config = dict(
    num_hidden_layers=11,
    hidden_size=128,
    n_experts=192,
    moe_layers=[1, 2, 3, 4, 5, 6, 7, 8, 9, 10],
    init_std_router=0.00886,
    optimizer='muon_variant',
    learning_rate=0.0077,
    dataset='wikipedia_en',
)
Below are experts of layer 3 (counted from 0) of a mixture-of-experts language model. Rows are named router (the router's row for the expert), gate (a neuron's input weights, with its number), up (a neuron's input weights, with its number), down (a neuron's output weights, with its number) and show model dimensions 0-127. Each number is 50 + 15 x the weight over its row's rms, rounded and kept within 0 to 99.
After each expert's rows: "comes before" lists some tokens at least twice as common just after its tokens as in all text. This comes from a sample of Wikipedia text that the model never trained on. Tokens count by the router's weight.

# expert 36
router:22 75 58 43 45 41 78 41 25 74 14 33 35 32 55 66 42 47 56 57 74 53 63 64 33 36 44 45 66 30 20 57 38 78 68 73 30 30 51 25 42 28 45 34 58 60 49 66 25 52 38 54 50 46 66 40 37 75 50 50 45 55 70 60 50 27 57 56 49 35 61 53 37 31 54 38 51 39 44 59 59 47 76 59 53 33 50 59 71 29 57 59 74 30 62 43 50 65 31 29 66 61 55 34 40 61 59 67 50 38 30 52 12 42 42 49 73 62 44 53 61 48 74 23 47 29 32 42
gate0:40 72 33 71 40 74 44 55 38 59 68 36 54 43 32 57 31 86 37 52 44 16 37 46 65 87 50 27 48 59 56 47 33 27 28 44 61 65 64 48 39 45 51 21 52 40 63 25 54 44 75 37 56 45 41 32 34 49 52 52 59 46 73 53 61 35 31 54 51 50 43 39 43 49 60 55 51 52 00 46 48 31 37 57 55 52 65 78 46 25 75 45 61 71 61 55 24 52 41 37 44 56 25 49 49 67 59 52 55 49 52 28 38 42 71 62 48 15 75 29 41 65 47 58 65 29 32 46
up0:68 38 65 44 72 56 92 45 63 63 25 56 70 61 51 39 63 35 46 62 55 65 36 52 34 32 58 91 35 35 59 54 50 60 56 47 57 33 45 53 41 34 56 66 28 67 44 45 45 59 23 74 40 79 51 70 67 44 43 64 26 67 32 53 58 81 39 56 49 46 51 52 48 47 39 40 42 52 73 45 52 56 66 48 45 40 47 32 63 53 19 44 43 40 56 26 52 58 56 56 49 43 84 62 45 37 55 45 43 64 30 88 36 58 53 19 61 77 34 83 56 37 46 35 29 69 70 41
down0:39 60 24 92 61 28 48 52 40 32 64 42 57 49 30 30 35 73 34 59 44 30 49 87 56 71 50 27 47 62 58 48 34 39 16 34 53 59 32 56 58 76 37 38 45 42 39 57 72 63 47 56 44 35 48 25 55 63 56 54 58 32 43 64 58 50 77 50 69 57 61 49 39 51 61 48 46 53 43 53 56 36 29 75 45 34 49 63 59 76 50 62 54 77 75 23 34 38 56 40 39 62 60 62 29 29 55 54 45 65 60 28 59 38 64 77 70 29 71 18 54 45 31 49 62 32 39 46
comes before: " ", "\n", " \"", " —", " N", " W"

# expert 183
router:32 27 54 47 30 63 61 40 59 43 34 43 56 65 60 67 19 67 72 32 31 24 67 76 54 58 45 36 47 58 48 70 31 39 14 75 13 44 55 71 48 33 32 64 57 40 57 54 67 48 49 69 45 33 63 27 43 64 60 71 35 21 45 23 40 36 58 60 34 36 60 51 41 54 31 60 51 66 37 46 57 60 30 41 76 39 53 62 91 22 61 42 43 50 39 37 45 57 51 68 68 51 64 49 65 54 30 64 69 42 53 65 54 67 51 68 66 33 69 56 60 52 65 48 71 37 47 61
gate0:52 51 20 36 58 41 51 38 20 43 53 50 40 46 40 57 44 55 54 61 64 49 60 63 43 61 20 46 21 64 52 63 50 47 35 37 40 26 65 51 76 61 68 37 36 64 58 41 53 74 43 58 64 68 73 67 48 41 61 61 80 42 37 57 30 45 25 56 51 34 27 61 50 29 47 66 34 46 27 45 66 59 84 57 45 42 64 55 53 50 38 41 40 08 21 38 75 50 67 39 66 33 45 48 31 52 38 31 37 99 33 62 64 57 63 53 50 28 41 54 41 59 56 59 71 36 53 58
up0:46 44 22 51 56 53 74 24 37 49 43 70 49 63 49 69 18 32 60 71 71 78 40 74 61 55 01 52 43 53 50 60 46 27 41 37 55 23 63 58 44 52 26 28 60 59 53 26 60 45 44 52 75 77 78 40 41 42 61 61 44 42 18 38 37 68 38 56 40 40 38 70 57 38 53 54 46 46 22 39 38 48 51 36 61 48 64 47 37 69 65 56 45 10 33 22 59 23 58 40 50 50 39 51 54 47 44 35 18 66 46 41 46 27 61 56 37 49 52 56 44 39 62 57 54 45 53 69
down0:44 17 26 49 49 62 70 40 68 61 59 47 64 73 62 55 47 62 60 58 42 56 58 48 49 49 32 36 37 60 30 62 67 37 46 41 50 17 37 78 55 54 33 28 51 45 71 29 53 49 69 49 56 58 57 96 52 23 74 59 36 35 55 43 61 64 28 67 37 57 46 64 72 62 72 65 46 60 77 32 16 66 76 47 67 46 45 69 40 48 74 44 40 41 35 62 67 48 47 63 60 35 37 38 39 16 38 85 61 62 55 70 44 47 55 41 57 51 56 30 62 66 57 56 73 43 50 36
comes before: ":", "-", "==", "=", "===", " information"

# expert 60
router:36 61 45 52 27 50 72 29 35 66 35 47 50 26 72 52 59 54 53 63 82 57 37 40 47 39 62 50 55 37 48 76 54 61 68 56 44 57 67 45 17 30 49 28 30 36 32 66 46 65 53 49 69 70 43 55 51 48 53 65 44 37 62 41 55 53 54 72 67 38 60 50 27 38 71 34 31 54 41 72 37 51 57 58 53 33 68 61 59 28 56 36 70 70 65 39 52 69 30 36 35 40 49 41 46 67 61 61 22 37 38 82 10 21 88 59 55 74 50 69 56 48 63 39 37 36 27 42
gate0:68 50 33 55 25 38 58 83 52 45 48 65 31 67 38 37 47 30 86 46 60 54 56 71 31 20 62 28 73 27 33 43 56 55 33 65 55 37 34 49 45 46 55 59 64 71 50 71 59 53 77 34 60 53 62 50 55 37 53 41 41 50 90 62 21 53 59 29 35 60 46 20 39 39 38 41 57 40 22 36 47 41 66 46 42 62 70 52 64 61 52 50 66 64 54 51 71 48 65 64 24 60 58 53 34 37 34 57 43 56 23 32 43 51 39 76 89 50 59 30 32 68 52 60 54 49 50 23
up0:60 51 39 57 47 77 48 48 49 53 60 36 53 50 45 40 47 52 50 67 50 26 53 30 58 58 54 71 25 41 31 53 51 66 43 34 78 47 34 07 70 50 34 35 32 43 55 49 56 44 38 65 54 33 32 60 58 57 56 16 71 46 54 35 81 63 60 70 80 50 53 56 55 55 49 59 26 42 68 61 63 64 35 69 47 60 33 33 31 50 48 62 52 56 74 46 44 33 47 31 75 13 54 64 61 53 56 22 53 31 75 53 46 72 70 30 29 46 33 67 49 37 44 51 11 54 19 52
down0:54 24 40 56 42 41 53 56 61 61 75 71 85 62 51 41 56 47 58 50 36 40 55 18 46 34 49 52 63 45 34 42 23 54 42 23 15 73 49 20 64 48 54 53 28 62 45 46 41 30 84 71 65 49 74 64 35 41 40 45 63 55 34 40 53 37 55 47 59 34 55 50 42 38 55 25 52 60 65 49 45 23 52 45 49 49 52 21 45 81 73 44 54 49 49 51 17 44 78 70 35 80 44 60 47 57 53 57 32 80 54 64 31 49 58 55 70 58 55 59 68 32 86 55 60 64 49 69
comes before: " ", "\n", " —", " +", " −", " ."

# expert 77
router:36 41 68 40 47 72 54 38 36 24 65 43 67 34 68 62 34 51 57 65 38 65 55 49 37 73 64 39 32 65 55 55 46 53 54 59 35 75 44 45 71 50 40 46 74 29 28 52 75 70 32 68 41 34 30 31 38 40 67 36 50 29 54 27 74 53 34 55 37 74 77 30 37 41 43 60 49 61 69 30 44 78 35 72 58 38 69 66 63 69 72 39 48 41 47 33 64 54 30 42 68 49 44 45 28 71 54 35 71 33 56 33 76 60 55 70 26 54 64 43 48 32 42 76 68 33 33 50
gate0:53 54 33 50 79 49 44 45 48 69 38 42 50 27 62 81 69 38 51 32 31 23 51 52 37 66 37 54 58 51 57 31 34 79 40 31 67 42 16 70 73 38 84 19 51 68 36 58 46 48 38 44 51 54 77 51 45 61 49 45 47 38 42 64 58 64 48 49 90 76 57 75 59 47 60 54 45 45 53 48 60 70 59 56 40 73 70 37 73 34 41 47 09 41 57 55 63 45 36 35 64 41 59 45 50 43 57 65 48 46 44 67 66 39 84 54 34 53 51 52 44 37 34 62 20 68 30 67
up0:50 33 64 45 32 57 54 44 95 43 49 53 36 55 65 41 32 59 56 59 51 49 42 55 61 13 69 60 46 23 49 44 69 46 47 66 40 38 84 45 46 68 40 51 66 18 42 60 58 50 64 43 66 49 47 54 48 48 52 25 59 47 34 53 52 59 50 51 45 41 34 40 44 69 57 56 31 24 72 37 26 15 70 33 82 41 14 57 44 68 60 45 65 51 56 48 48 67 25 58 23 47 53 67 65 92 29 45 44 51 58 40 54 60 50 37 45 16 43 56 55 48 61 30 73 43 44 27
down0:52 72 22 74 61 61 48 67 59 34 80 65 47 47 33 42 48 51 35 39 75 42 52 44 49 62 20 32 49 61 28 57 48 86 36 33 65 36 61 61 29 36 71 23 42 51 61 62 55 57 46 27 40 65 52 44 67 34 40 42 52 63 47 40 29 49 26 22 74 49 47 59 54 62 39 46 58 38 52 28 67 55 67 46 33 74 79 53 45 56 38 51 60 47 49 66 70 51 56 31 36 79 37 66 41 42 72 54 49 71 46 47 27 79 12 45 22 37 40 38 51 48 49 34 42 72 68 45
comes before: " ", " \"", " A", " UTC", " The", " C"

# expert 61
router:66 38 65 36 46 61 34 40 59 35 67 60 66 52 63 58 44 68 46 70 36 63 30 67 72 65 67 30 34 54 66 69 31 49 60 46 45 67 66 53 54 58 31 52 69 28 27 69 66 63 61 68 50 38 35 40 26 34 73 60 51 33 31 30 73 68 30 44 28 60 67 30 31 50 57 69 46 69 38 54 35 62 55 62 69 24 61 73 39 73 43 27 46 66 70 29 69 66 36 54 63 40 34 37 56 69 60 69 56 30 46 30 70 64 28 74 37 31 48 64 46 32 41 64 38 47 43 35
gate0:43 41 49 41 49 25 61 58 50 52 44 44 54 40 30 38 60 41 77 43 34 36 57 44 40 42 47 63 56 46 40 72 57 41 35 49 50 69 29 61 55 57 43 65 34 63 80 72 39 69 32 04 44 67 65 34 43 30 27 61 46 57 90 47 25 56 73 82 60 36 50 59 63 45 60 55 66 31 66 40 65 44 45 44 33 57 43 44 58 53 40 75 47 41 36 71 44 33 84 55 48 60 88 61 58 45 42 74 65 71 60 47 28 48 75 31 57 38 56 32 43 40 50 57 24 21 54 59
up0:36 35 68 50 51 23 54 53 53 22 45 55 69 50 20 49 70 36 57 50 24 52 52 24 49 62 55 48 75 34 47 86 34 63 42 33 53 55 40 63 64 43 63 60 25 73 59 80 64 51 53 44 36 20 61 52 48 69 57 27 46 44 62 58 55 49 71 72 38 70 42 35 68 34 63 40 46 66 30 62 34 46 56 39 53 33 52 56 50 50 49 91 42 68 77 44 52 84 54 56 55 49 42 36 30 73 49 54 38 71 14 45 52 36 49 88 59 65 69 55 50 50 52 38 38 53 69 55
down0:32 59 39 44 28 56 29 47 33 55 63 41 39 60 21 69 43 28 42 30 45 42 46 29 60 33 51 67 50 72 38 52 52 65 37 16 22 25 63 23 52 50 52 34 58 75 57 58 44 61 49 61 60 46 45 34 44 40 51 58 74 65 62 39 17 48 45 75 32 53 51 61 48 53 42 34 52 35 74 31 34 62 55 60 92 52 42 45 41 50 46 66 31 89 48 46 43 35 60 22 31 39 46 60 44 33 47 58 66 38 52 67 08 30 33 69 45 50 57 61 54 61 40 75 62 63 56 52
comes before: " ", "\n", " |", "|", " —", " —;"

# expert 7
router:58 55 53 52 74 43 68 70 46 44 69 30 66 72 57 54 44 79 37 50 61 65 49 60 36 64 53 44 44 27 46 51 64 52 63 65 24 76 82 55 63 42 34 46 60 32 64 52 65 35 48 78 55 77 37 54 30 44 59 44 21 51 54 24 66 66 36 60 27 36 65 32 61 57 71 75 73 59 56 45 51 55 65 70 71 29 72 62 28 47 43 50 66 36 64 30 70 47 28 38 34 56 30 33 43 67 53 47 72 31 40 59 71 39 36 66 59 24 24 66 62 53 43 52 67 50 57 30
gate0:20 57 66 74 44 59 62 49 33 56 51 75 57 65 59 42 47 65 47 58 36 57 50 55 32 61 54 23 31 50 94 35 54 48 53 49 39 67 44 34 36 43 69 61 37 42 83 54 38 37 64 67 29 44 72 68 31 75 64 42 34 28 45 48 47 51 59 42 66 57 63 68 51 38 61 69 52 42 71 74 43 72 65 61 31 48 76 50 72 31 59 39 08 36 49 86 58 37 49 53 42 53 79 39 58 36 64 50 64 70 34 75 43 53 56 56 64 46 19 52 47 52 49 43 66 50 41 72
up0:24 73 78 49 52 57 58 53 40 45 12 55 47 47 64 53 48 72 54 49 45 45 56 37 32 56 55 30 22 68 92 46 54 30 64 42 39 64 30 65 39 42 50 70 49 70 61 55 44 29 68 51 32 40 56 76 36 92 62 38 38 34 41 49 55 50 60 60 45 46 61 55 44 48 52 57 46 44 78 43 41 51 74 65 55 72 49 40 77 20 41 13 20 54 43 67 72 51 41 47 43 22 78 26 41 50 52 37 62 50 41 49 46 65 52 58 43 40 29 65 60 50 57 46 54 50 83 46
down0:70 60 54 62 50 35 16 51 68 72 42 45 70 44 42 35 53 59 50 41 50 38 39 45 59 50 46 38 65 60 74 45 94 64 22 63 51 19 41 73 42 39 38 41 39 37 58 79 27 41 62 47 31 51 54 30 43 81 57 40 43 50 58 26 63 55 47 37 57 43 48 63 42 51 65 56 57 61 70 56 38 32 48 38 59 33 24 47 56 30 63 41 61 50 61 57 60 64 55 61 51 17 20 29 54 31 52 54 60 38 52 42 55 38 48 49 17 36 38 78 34 22 47 50 26 37 90 35
comes before: " ", " •", " P", " List", " Born", " Country"

# expert 12
router:67 35 69 40 39 63 32 47 61 37 73 64 71 56 62 55 36 67 49 73 34 67 43 62 73 71 62 29 31 48 66 68 35 49 59 45 42 67 66 44 57 64 30 51 67 29 33 70 65 69 61 71 45 44 31 34 33 30 73 61 55 33 39 31 73 63 33 37 30 48 68 26 35 40 48 64 54 71 37 44 28 65 44 57 70 32 62 72 35 67 47 27 38 67 63 28 69 64 37 47 65 43 34 36 66 67 57 61 64 28 51 35 73 68 29 71 38 36 51 68 49 26 43 64 46 53 49 49
gate0:56 50 40 53 44 60 28 74 46 79 46 42 23 59 49 53 50 25 63 50 90 48 49 43 39 40 65 21 42 46 62 45 63 43 25 51 58 18 52 49 38 68 93 46 46 62 52 58 37 64 35 48 43 25 78 50 58 46 69 47 61 55 67 73 07 40 69 45 56 68 58 61 60 60 64 54 67 39 76 47 60 28 36 48 51 71 54 44 50 47 33 53 77 39 50 39 40 34 59 65 63 34 36 43 29 72 37 55 66 49 65 51 27 43 24 45 49 70 34 48 49 77 23 66 60 48 48 46
up0:45 34 58 23 53 61 69 45 72 56 56 64 65 36 45 43 60 66 48 61 59 33 31 60 37 30 45 73 45 54 15 31 46 79 69 49 54 53 76 56 60 74 46 58 59 32 62 47 40 64 71 34 53 61 37 48 71 45 49 63 38 28 62 33 64 73 56 21 42 46 33 45 32 44 38 53 40 59 31 45 70 26 58 67 24 70 35 49 32 56 34 68 34 77 49 64 60 61 52 40 49 54 54 91 42 62 41 18 41 54 53 65 58 48 57 33 48 31 36 62 42 44 32 38 21 83 48 73
down0:62 34 26 51 54 41 35 55 46 55 54 99 39 36 40 49 59 38 51 50 68 41 47 51 55 60 71 47 43 26 71 71 86 47 17 27 20 56 51 56 58 62 44 61 37 51 64 56 60 42 34 33 56 66 40 36 57 45 46 51 54 62 45 67 35 33 39 40 89 38 56 50 17 63 58 65 40 64 71 59 47 30 44 38 47 62 39 36 45 57 35 26 23 32 47 74 37 59 72 62 29 39 43 42 61 57 60 46 37 39 49 19 59 52 83 66 38 49 38 30 39 41 42 69 43 57 45 77
comes before: "1", "2", "%", " the", "3", "7"

# expert 78
router:44 76 71 27 41 29 44 55 32 78 49 42 56 49 60 64 29 53 55 65 68 73 48 49 36 59 45 30 81 45 22 51 60 61 61 59 43 39 61 51 41 32 30 15 66 46 37 67 41 61 38 59 62 40 55 31 42 76 56 56 33 36 79 57 53 25 42 48 44 28 67 40 33 43 51 32 72 57 34 53 39 58 39 73 59 41 78 67 27 33 53 39 71 54 59 39 54 63 34 46 62 75 70 34 33 67 67 64 40 38 42 55 20 40 56 66 58 73 69 57 41 66 58 39 23 32 33 46
gate0:47 41 52 47 53 33 14 29 55 63 82 49 52 76 54 39 59 57 58 31 76 62 95 51 36 39 43 71 50 47 34 53 76 51 58 25 56 65 82 53 75 52 47 34 46 48 41 25 37 61 47 28 51 59 55 48 49 61 47 68 41 36 67 75 54 63 21 40 48 47 62 60 51 64 68 36 55 28 45 34 31 60 63 75 41 58 64 51 00 35 53 45 32 49 39 57 51 43 68 77 44 79 65 33 48 75 59 52 45 65 57 45 47 32 64 38 40 49 52 48 37 58 44 54 43 54 57 79
up0:59 29 42 69 61 38 26 39 71 74 60 66 64 49 78 73 52 46 52 50 61 57 79 68 46 43 38 72 74 30 55 55 67 54 40 45 62 34 63 45 51 50 36 35 39 31 21 59 48 62 24 44 74 59 86 41 71 68 43 83 50 37 45 51 45 71 36 61 28 37 55 46 55 73 67 49 35 26 63 29 61 59 62 54 38 45 55 43 24 32 46 47 34 69 45 47 63 54 52 79 46 76 57 56 52 87 49 44 39 74 49 26 57 31 69 39 29 45 34 53 50 37 60 45 54 60 71 63
down0:62 42 63 66 66 63 67 23 42 64 57 40 57 55 29 56 44 84 73 41 49 42 45 40 48 64 58 46 84 42 19 36 50 44 32 34 57 36 38 79 37 38 21 44 68 43 45 61 65 36 73 55 42 34 55 47 31 25 64 44 43 47 49 44 85 58 52 43 66 34 64 59 37 51 48 19 61 52 56 62 54 42 46 69 57 26 24 40 46 39 74 18 73 66 45 54 40 39 71 37 49 33 46 53 56 29 52 48 75 48 51 94 46 66 39 53 56 70 66 29 37 55 57 80 41 53 50 48
comes before: " ", "\n", " —", " W", " \"", " $"

# expert 127
router:65 35 70 36 40 62 32 45 61 34 70 63 70 51 62 58 33 67 47 72 34 68 40 61 74 70 66 31 31 50 64 68 33 50 54 53 41 70 66 53 55 60 31 53 70 30 27 66 66 65 63 70 47 41 30 35 32 32 74 58 59 33 37 31 71 66 28 41 26 53 69 27 36 40 49 66 53 71 33 49 33 66 53 60 70 29 58 70 35 71 47 32 40 65 65 29 67 62 36 48 67 42 33 36 63 69 52 62 65 30 51 32 73 65 31 72 35 39 51 67 45 32 46 67 50 47 50 41
gate0:43 61 49 63 78 60 40 64 61 83 47 58 32 67 63 58 21 44 78 30 39 59 29 34 61 42 34 45 55 41 54 49 45 45 33 39 35 41 59 78 37 39 56 51 46 66 26 34 16 28 56 31 12 49 60 75 65 61 49 42 61 38 49 56 44 42 68 27 54 58 53 67 50 60 52 43 04 46 57 72 76 29 37 42 52 47 58 55 65 45 52 40 54 66 37 57 45 34 60 25 54 70 42 51 28 27 34 28 68 73 62 66 45 58 42 54 66 35 31 38 54 55 32 28 62 60 43 69
up0:60 63 59 49 49 64 30 35 72 58 40 67 79 46 59 32 62 67 47 70 49 48 36 75 57 41 33 25 45 51 76 36 49 52 64 43 43 42 42 62 50 49 39 54 51 62 48 43 36 27 45 46 34 42 49 51 44 50 79 53 35 51 52 52 73 29 70 29 33 51 44 33 74 51 10 11 50 25 64 61 39 84 44 51 41 61 72 56 53 61 50 38 82 35 41 75 51 57 57 27 30 47 70 39 43 27 37 37 42 42 39 71 38 25 52 70 63 38 50 34 43 32 52 81 70 36 33 63
down0:25 29 33 60 95 48 63 68 45 38 52 42 62 72 32 64 57 39 55 62 20 50 61 49 38 69 54 33 60 50 57 28 38 26 47 36 58 47 55 48 64 58 46 42 31 57 52 47 59 36 46 40 44 14 54 58 55 39 49 67 42 39 67 63 28 19 64 19 36 39 45 75 43 52 55 38 69 53 87 55 48 37 22 47 64 73 43 53 43 60 83 24 43 66 54 48 58 61 68 57 33 64 38 58 41 72 43 46 56 50 59 58 64 54 43 22 55 58 49 27 33 70 63 50 32 31 84 55
comes before: "1", "2", " |", "3", " /", " —;"

# expert 177
router:29 77 53 41 36 41 79 30 25 79 05 45 52 42 67 66 49 45 55 57 77 49 36 34 37 35 47 42 67 33 43 64 51 54 72 63 34 47 63 46 32 38 42 31 48 47 35 71 38 63 41 58 58 57 52 44 36 73 51 70 39 42 55 51 44 33 55 74 53 37 56 60 30 40 64 24 47 53 55 76 47 66 59 69 54 40 65 58 61 27 46 39 68 54 63 42 59 68 33 38 54 56 63 45 32 59 69 56 25 42 24 85 06 30 65 51 70 70 50 62 61 51 57 48 28 40 47 47
gate0:32 65 55 17 46 42 34 46 37 36 57 41 34 74 49 04 44 33 69 57 48 34 61 39 53 42 42 39 57 61 36 50 56 43 48 43 25 27 49 54 60 57 33 59 42 47 32 88 56 52 29 52 57 42 45 51 31 56 40 65 63 44 64 38 36 19 80 17 67 31 42 58 74 44 40 45 62 51 62 51 68 49 44 87 32 76 39 34 55 49 43 46 63 49 39 54 56 32 55 62 77 43 48 69 40 58 62 21 63 42 61 32 65 67 43 57 58 33 34 77 11 50 62 58 58 49 66 59
up0:35 47 32 57 75 87 56 68 58 41 26 54 75 56 69 49 41 38 78 57 68 40 31 64 70 56 54 54 38 41 83 58 43 52 56 55 63 21 49 62 53 21 61 56 45 36 56 44 12 52 28 40 48 52 66 71 58 27 76 50 47 36 48 50 66 57 56 60 64 58 49 79 21 59 65 52 37 52 55 36 34 51 24 48 45 68 74 41 47 35 65 30 16 53 29 62 67 65 31 55 25 48 47 45 51 88 54 59 41 41 45 65 40 43 69 49 54 48 52 53 72 55 37 59 25 35 54 41
down0:60 47 57 80 64 41 45 61 77 55 55 56 28 48 71 59 65 23 70 40 48 45 31 46 46 34 42 78 64 33 55 22 53 68 24 62 58 22 54 38 40 51 59 48 48 66 58 73 52 36 49 50 28 76 62 54 53 41 58 59 60 74 52 24 30 59 56 36 73 47 43 60 83 41 60 22 29 48 76 60 19 65 62 54 61 65 61 26 62 71 55 76 34 54 44 63 32 37 61 71 54 67 43 78 66 49 53 28 51 70 47 56 34 62 51 34 66 47 75 51 66 39 52 63 45 29 61 47
comes before: " ", "\n", " —", " +", " −", " \""

# expert 164
router:85 55 32 27 78 59 55 38 70 45 52 47 60 38 32 30 45 65 64 51 64 57 50 63 66 64 65 63 25 56 55 36 39 25 44 41 63 39 40 54 55 68 52 67 55 34 50 68 49 45 60 59 80 72 38 49 67 48 33 39 58 46 49 38 61 53 44 44 34 39 63 41 19 85 55 53 66 51 46 31 78 18 32 29 60 30 51 33 38 79 71 67 56 49 54 37 59 57 62 59 50 42 75 74 67 45 62 80 59 31 54 40 53 58 27 36 35 46 77 54 39 72 36 55 35 57 53 19
gate0:66 32 58 43 60 50 54 46 58 46 37 32 44 16 46 33 36 46 48 21 59 30 72 42 44 53 64 46 52 68 47 41 71 37 56 28 65 63 40 45 03 58 68 44 48 73 71 55 37 50 24 25 54 47 53 33 72 57 47 49 62 27 81 82 73 67 63 32 45 56 48 36 19 72 67 37 53 61 47 47 41 46 26 51 60 45 36 40 44 54 49 41 47 65 34 56 14 66 30 33 67 55 49 62 56 61 88 47 40 62 48 48 29 51 42 38 43 27 60 61 41 35 72 33 46 56 31 43
up0:34 60 32 45 49 56 48 61 51 77 39 56 59 36 37 52 47 35 66 55 58 28 72 50 57 37 51 59 47 55 62 40 33 42 60 47 70 38 19 27 42 49 55 53 50 60 57 61 52 44 15 23 31 53 35 31 45 41 41 55 59 27 69 62 55 84 58 59 73 29 46 34 55 32 43 61 59 37 39 29 41 61 36 19 46 29 54 22 23 38 62 59 40 41 55 61 39 61 28 59 41 86 53 42 57 64 47 65 51 33 64 35 28 49 39 16 75 52 34 89 50 62 54 14 54 48 55 64
down0:64 43 54 39 56 59 57 50 49 75 57 27 51 61 15 40 45 78 37 48 14 54 54 65 36 69 39 64 45 48 56 55 54 26 47 45 45 36 40 46 51 28 87 53 51 59 54 45 67 45 61 39 56 65 72 62 65 23 55 19 43 30 67 05 41 47 63 18 33 47 55 57 32 36 35 34 35 47 66 55 75 63 66 37 55 30 62 42 58 72 36 73 33 52 52 37 60 59 67 56 42 45 46 56 37 51 33 22 54 55 48 33 62 38 48 82 37 36 40 72 31 51 39 61 51 29 27 65
comes before: " of", ".", ",", " in", " and", " to"

# expert 167
router:46 33 67 32 60 61 59 40 50 36 68 62 70 60 63 70 40 56 53 57 45 67 45 44 36 62 59 35 44 64 41 62 66 30 50 56 38 71 55 39 56 32 32 36 72 23 29 54 69 63 37 62 51 37 47 33 30 28 66 25 52 33 52 23 56 55 40 63 24 67 74 37 25 69 55 66 56 64 78 29 27 59 51 75 61 31 74 72 56 54 77 28 56 40 57 31 61 34 43 68 71 49 52 50 38 70 69 52 70 36 51 41 70 67 51 58 26 30 66 52 50 49 30 66 78 40 32 46
gate0:35 55 53 62 73 37 68 49 41 26 54 25 56 49 10 50 51 33 46 34 53 42 65 54 52 65 53 45 80 57 59 27 48 57 62 24 39 73 53 89 47 32 59 21 59 71 33 33 44 66 49 29 27 59 61 59 33 50 48 61 44 69 42 72 60 28 49 51 50 37 54 59 66 36 45 84 68 44 47 43 55 41 59 65 38 40 66 45 46 37 48 99 72 21 42 59 44 56 49 27 41 36 37 51 42 70 71 48 54 39 70 48 28 39 50 42 37 55 50 29 29 55 56 57 57 23 67 62
up0:38 48 53 37 72 61 76 45 33 42 23 38 57 60 23 43 53 30 56 18 46 27 58 51 66 54 40 48 87 57 55 32 58 37 42 23 62 59 48 74 30 37 45 48 43 64 23 42 55 31 10 43 61 76 28 72 36 60 54 70 45 45 30 34 67 38 60 45 49 33 82 79 63 62 56 55 41 59 58 43 55 43 59 43 67 43 46 41 36 68 54 72 76 25 21 37 57 54 51 34 49 43 52 37 46 52 83 62 27 17 69 48 36 44 46 48 53 60 54 42 48 59 57 30 51 43 53 40
down0:59 55 65 35 46 57 26 50 32 55 51 26 44 81 60 37 27 57 45 53 45 43 60 59 53 27 45 45 22 64 38 56 68 40 45 54 40 32 41 56 58 44 44 40 37 18 48 40 71 61 63 70 56 13 43 70 57 38 47 55 43 65 57 63 41 54 55 53 44 35 42 64 56 50 55 69 42 60 10 51 49 64 70 48 80 46 54 68 36 48 49 15 49 40 57 68 80 42 37 54 77 70 53 63 66 44 18 66 56 15 55 47 76 58 92 35 43 45 67 38 66 40 63 70 60 36 63 53
comes before: "\n", " ", "-", "N", " UTC", " A"

# expert 8
router:66 38 74 37 39 65 31 48 59 35 72 63 71 52 60 58 34 68 47 73 33 66 39 62 74 70 68 33 31 52 69 71 37 51 57 54 45 70 67 53 54 60 32 53 68 31 31 65 66 69 64 69 43 45 31 35 33 30 70 59 61 30 35 30 72 64 30 40 27 57 70 30 37 44 51 66 51 71 34 46 30 63 51 57 71 31 59 68 36 70 48 31 41 68 66 31 67 61 34 47 67 41 31 37 61 71 60 62 63 29 51 31 74 63 29 71 36 37 51 65 47 31 49 65 45 48 49 41
gate0:66 47 24 43 49 40 55 41 42 88 31 43 46 36 65 70 66 39 43 26 55 43 66 42 30 24 42 53 50 50 37 64 51 84 78 52 41 42 66 65 70 69 81 40 47 89 80 42 33 45 20 12 49 36 35 32 68 48 40 52 59 56 78 58 45 37 45 54 65 34 33 75 51 62 80 48 50 40 40 79 49 58 59 42 61 72 49 45 51 32 49 59 24 70 39 62 60 39 30 64 45 55 60 32 49 55 35 38 50 63 47 50 53 34 55 49 48 60 49 43 60 48 62 52 64 67 67 76
up0:61 41 31 47 61 39 25 35 36 56 40 53 29 47 55 62 33 21 55 59 79 40 76 40 58 50 51 52 32 59 55 44 42 61 47 33 54 39 60 69 45 49 60 66 44 69 64 65 50 35 49 49 71 41 60 68 40 63 50 64 37 52 29 39 51 26 61 80 71 56 45 64 60 59 91 52 41 35 48 74 19 38 29 53 58 67 39 52 39 70 42 32 12 65 67 65 42 30 32 37 75 50 52 36 31 77 73 51 58 57 62 47 38 32 52 74 57 47 26 55 17 40 61 73 34 67 54 46
down0:50 48 48 33 45 48 34 67 49 98 57 50 34 35 51 66 55 38 53 61 36 41 42 26 27 47 66 37 41 50 40 71 03 30 59 35 62 38 31 40 54 66 48 62 58 68 34 39 52 51 65 58 49 37 40 47 56 23 62 61 18 55 46 54 61 40 63 22 88 59 54 78 46 70 57 46 48 30 60 78 57 44 59 51 29 43 54 71 55 36 72 53 57 54 51 49 44 39 32 43 61 45 44 34 64 86 60 53 48 52 44 19 66 68 48 52 58 54 56 70 40 58 23 63 68 66 31 27
comes before: " |", ".", "′", "°", "–", ";"